python train.py --d_expert=32 --normalize_top_k=true --groups_per_token=2 --vocab_size=4096 --norm_eps=1e-06 --tie_embeddings="early" --optimizer="soap_variant" --steps=8090
Below are experts of layer 3 (counted from 0) of a mixture-of-experts language model. Rows are named router (the router's row for the expert) and show model dimensions 0-159. Each number is 128 + 32 x the weight over its row's rms, rounded and kept within 0 to 255. Numbers have three digits each.
After each expert's rows: a language model's description of what the expert responds to. This comes from a sample of Wikipedia text that the model never trained on.

# expert 34
router:081107134180106169094088178110118080154160153062133106212138114139127100130148183124135122147122079181046136133143136073128188073127177108122126129125138115174085114124086117036141207167136110125066104121201142074147141131159120136142099154129145083113116162164135094123097150124126122088149108158076103133126131146095105149127082136132152124134098141137171104121167207098178069105128093187113112104099132144101099103089104115074111125090166145160076134126084137103118138100096125
What it handles: Article after prepositions

# expert 49
router:135049121116108149124091125100106104157116089177156159085112129141093094186129115077127136154109112124179148173088129150111067128180143109110132145127132068112091136156158130133139150164106155151157166148175187109191132099086093111093122179180119121177169183100118119083116156101132061063134077180163198118139111076104117119056096119144146136137173177139170142095104118112118122121170154141098106143121080186150142089130127169129133163196136127126091105110102118182102173095124068
What it handles: Agent -er endings

# expert 55
router:183176086082088134152137123102162103121136109084119115156123145116125089115107086110109158184099110130168128092086162095117140105121064155157149094070197057157103122135107133135158102178125085101180082120148060147179095138132090136110180114108119089152147130094094121135142122150111154115194108156140185088130107147134173164106100167128103132158115129118148155075124167151077129189140164161141169114095104113135092175240089174110100121079110179153085115129126125167163116070126133
What it handles: The word all

# expert 60
router:149127197151151116085161095157087166109147203129169086179134138064147106134134123147085190153158123103069087113135179076184143125109203124121147148116173151121116114074119137109192178113143080142116140155110108142174148109176129166119119165181124166177114107184096145164090160122106148100131168068097159121151179137113120137124140131109127147103108151092100116157173217138167114109124101118061163166127120154148072132150116152168156105086183139136141113191113082120085106140113139
What it handles: Name starts, table cells

# expert 30
router:073126165143161130136154111166139090131114082128100108147087110122111133150173079110135136098131183101158108140146074144169118075110151125136150122088128145132125156186079125129098074154129148132139114092167104179147146071111142088156142155123082141149122158097099168083136138073161129150110084124172196138174127128107113095141124075107064105104076158168164122081130068194159164156109159095122158088116149071162143170131134104141035106161087123091108121151218170101101136170189108
What it handles: Consonant pieces after prefixes

# expert 53
router:130148121117098093167136135172134167139076100119154127107111081155086198173083106165139109116128143087164114138155136130119152176119140130162151143154156128164137101132089111106130179119142100111110139190143127094079162148156141138148103179072129098150164183170204175116109150161139134101080132150182141146129096162081099080110165136109157109146086146084065172137064071126079156171142110083067146083101105157173188164166109129159119169128143160117203070161142149093129145157082099
What it handles: Accented letters in names

# expert 59
router:152138117099148160157111143114145169086164091114133057140124100100148105092176092140138190175097186138180131159150085104132197180080111114099149095110090129137123117091144153113105083090141148174140112159081156171119132176137127068063123135111066158093136106117123076146157130130139171126101151137137099075120111129149082105083106152166097126139082095109167133156161086078155171117144112132152180185127176117087172135140184123110074110127194114140067053147075188137105138123134144
What it handles: Titles, parties, publishers

# expert 16
router:106105157145142168154131145114205149092135079076109105132131174131080087074156095155136052102075114123165138159198090098109121127162091094073159119127127107150045152122116103127088143174124143116061132149178114130177131080107103126088143170182159053167186178126122119091094100161122151138119165139096098150131105089158126116120150104122141127160116152182065094114162090162158191155204156099156119148133095089104146150120168147088115087096152147109125163155150138133157140128166115
What it handles: Conjunctions and word-middle pieces

# expert 11
router:065126135147107129098068129170112101163121207130126142107071137146156161079082149112131142079141062106116145147079124102142147105136191098144133122157151128149144153058152089139099124127117081151160096100130108122104166144087151153183119141183157092122104094069108161110093108123148171127168187123134174150145117111130103087149191134173169168072119139190100160106129143129194080112145156166092164151100150176145090171105116110123148123102101176086038136138087111093075142166095131
What it handles: Conjunctions and separators

# expert 4
router:093140150093163127104109123093139097157137138169150153129149115099093086140123159151146101106138127123109128151070129091169139088151182092135082101144175113171167124129130155112112084119159147161128122096129153065144136133158163176170115096155162159124126148154103156110150204143188133055156140111123144116108174173117177128161139147118153095086165135125136074117092213111228124133123147167066163115094105114153040109104119191119128093103208111100133078101082129109136119051110147
What it handles: Clause-ending punctuation

# expert 33
router:124163147153090153074096154073064106112105153112150163081152118094066110123103163175136106176168157083103145144097109109140090088143157088145118126088131179106086089173086168144154095167165148157126172079096134111144175105181135163121161108149104076082128134169138128164158109123183185131121147061127116145146085187183137079055135118133149126108110101054112173144183110148129168160140112148103169176160140162123160154129093151187149131096143105104136094107141116073122142121090181
What it handles: Titles and articles

# expert 19
router:149116122166121086117122094117130168116132074155188087121137135116156069135149137081104180113089176176112156128125158167122127182093180124126096149152111092080125094121118165106139199100122090143121137133137121128089191139169080138137150145129146119156116155205099190149076152173105149132143128103088134154142086155179158102153158196183149138088131121206136118094049139125180123125158116134101075123096190068102177130076151115108100115110165094170113194105150123137143131177100157
What it handles: Digits and early-ly

# expert 26
router:121195093089146154138126108103127147119094147174157077107152133143085170102172174136137143092101094173093104133121114124098145147159126109127130123091145062090104177152126120140113116114109131107068043150171150146160187184127155130092124111164079101166130101132099145165127170076085165158073114135181148150149123139103100142143169104073086129164115105179113153137078136126096169169193142169144155146090107165101174130119131131167199094098166194094176134098198122138095132072088107
What it handles: Adverbial particles and prepositions

# expert 13
router:148062138114172191136190172165108118129098131140114170124095139119153118144137134109126082165175118152096178176112124114156122174081178100124097088136167064181094112119099122125149177133110120157163110148139139121114093075183178117113142129161124172111137140204101091070122153097146118103156124146117149154110152082156121120087088126178150161075126164142149149226149143108094114132106113129080116076172169164182166101095144188165120132150124098127121146181116136093192180124083079
What it handles: Er and her pieces

# expert 14
router:065190101155153131095139101120144089155146166127138103137135110129124126141133180114118138133119087124048131097094134099158130113106180107125158129159147121145133101122139079090154191149112100134106071108147149073158131127155121120141126097130143119119136073129128148120143168141135112106142113125065104095124118130094125132165114132134145127099140127134148123121144255096247087129092136163128141129050129152121018106075130138161124128055138104106096093129098158140100118094047162
What it handles: Word-initial capital fragments

# expert 20
router:110160131109128153127128098167104161168111135122177175140120190159189137126146109168072112114134110077188106064112151123103109127140095121063162154079092172166071076096164153154066096116150158166120150119131101196114149108107172106149091127107131143108126113081165133138166167171166082125156181134127081144065172134134164181151129133056151126138144127120175170149092067195126106144151136108099110091098145147123158165124097182145113090100173086133155175116165098107159173129106087
What it handles: Mixed stems and bytes

# expert 6
router:105163164141152120117146139124158188091153130130114085121149086107148164132094113096158193166162147103096119143123101153159114142084091133113138172087114173097139099107155134177125068122076190150164204145213073165160117169150134149090200159122136130076105121172140109120158160118131104166147071092097135169071121179105101134148178164101163128178121109141167146149131127143157115106151083132191111071096109166109111173122099068139123121131163097080123153146097106135208155126169162
What it handles: Section heading markers

# expert 38
router:075128131139181144105115185117134124195106135165104142188117108123147146089134103136135109084111166155145096131098157164105125120118165126178100124155154112098111147123104176122160088096095094113085098110096115087068036127088133143165092162081114083142181138091106144060120177128130099124138121075137138127140185149100149132156192137144107146085095103168085138138163116156184165137166142093149109131115064159131097155136092164170166070172098171048182084117138129160175166101087109
What it handles: Conjunctions in sports text

# expert 45
router:092176115089117111168164199152113157091125091099176122111122167071115160112171179130139157150142139165132135104186155155097099074152064094123151130128118104128149094174162154069083114181138121077103127202122121164122135071103116104130169162116128103166149105123110136160143092180100146136175144145161087159110128175110102152157121109188183068106149099102074098112178089126157144122106073083105122163126108151138087123114149095099127165095150127112177142134135197201096190130117176
What it handles: Months and infobox fields

# expert 18
router:075175116162117100068118114186153075167183152136177168163106139117099136139124171120140144126167126124075125083142106145136100052117130097173111156135185114118177150112149116133090127202129114142122131122083165053100121129154154122141137110155104113089095067118064101108138160160137116095155114126147184088150152129098142150137083152151140126119161109111091146127082213105131139110106175162111116166057082096121058169110103148126179136053117112081088085068108136176167112122121129
What it handles: Word-final commas

# expert 63
router:092107132174099104126104164135140119133106124130080165191092138099080189171170158125089103141104124165136126033143119117121121140132111188168064086177141152150143069100139156164112142103138110164085161144060127141140164090130169138169082103102073071066135085114143089139103150087075086170109099098179175146173136133187117094139143161150134093120130110117170166141116117163155098110102091106113112133137120084181135095102144084080077093150087097162088145101155135177159141105157147
What it handles: Table cell separators

# expert 37
router:165110174125122052108155141154161090107079102143102084152173124108114053170130112177091143093100082115117140125198175165114092155171103112134097097149137164088120145192073151102184132125135144114193133168144120119148113138139093074114150189101144124165149116170100104136138158084085187131137132155135064110117174134103095151149114094132148188183150115128112148122101089123083075113093173106128144078093111089107098159117066112083150119146114076113107073128163136183139107078085103
What it handles: Name syllables and commas

# expert 58
router:088120171125129128170123065113101149081119131146074166116122118114150101113129109083081143089057171158153166110095095116113093132112112131153128121086150148064073134157117143111059093108078077116102077078128082157168111147133086146129182083094147202121147094114110084106118164155153115187112148149145071096120173181089137161127086183132140108129088132114076104130187123082175182164166175135127153105143127145191081073102097123109152085122113133087105133116091113142123147079115084
What it handles: Directions, units, name pieces

# expert 43
router:094153118126196110090113124146144107151132197129178140135107095187148109134079195160097120108096116140056115128145135078183099111077198107134121087186085117099150142096101106086148138141140083115115028143156166099169101099137115079147134126141122106141087080113118143108163161152154129138124089068053146116173172168131157179134128122146156125098155118150105173151118140075196099135062127144135158128073100154134066134099137114123113112069162130114118104145118126161075148103073131
What it handles: Verb stems and endings

# expert 56
router:158162058133131168140142077139137072175078106107169101159154075116068146116104088139160139121140129094151097161146125192174159117105047170122115125133109103119132168171137151130148104118076133075109145147103089133102141113159108135128174143179135104188087066144122085215151097081142160075104099097133078115158123107185129102121173142147072097139142134072095158164172081129119104110160107153122127156146170136162188097146134092157122139165056158173140093114120155135157124145090088
What it handles: Biography event verbs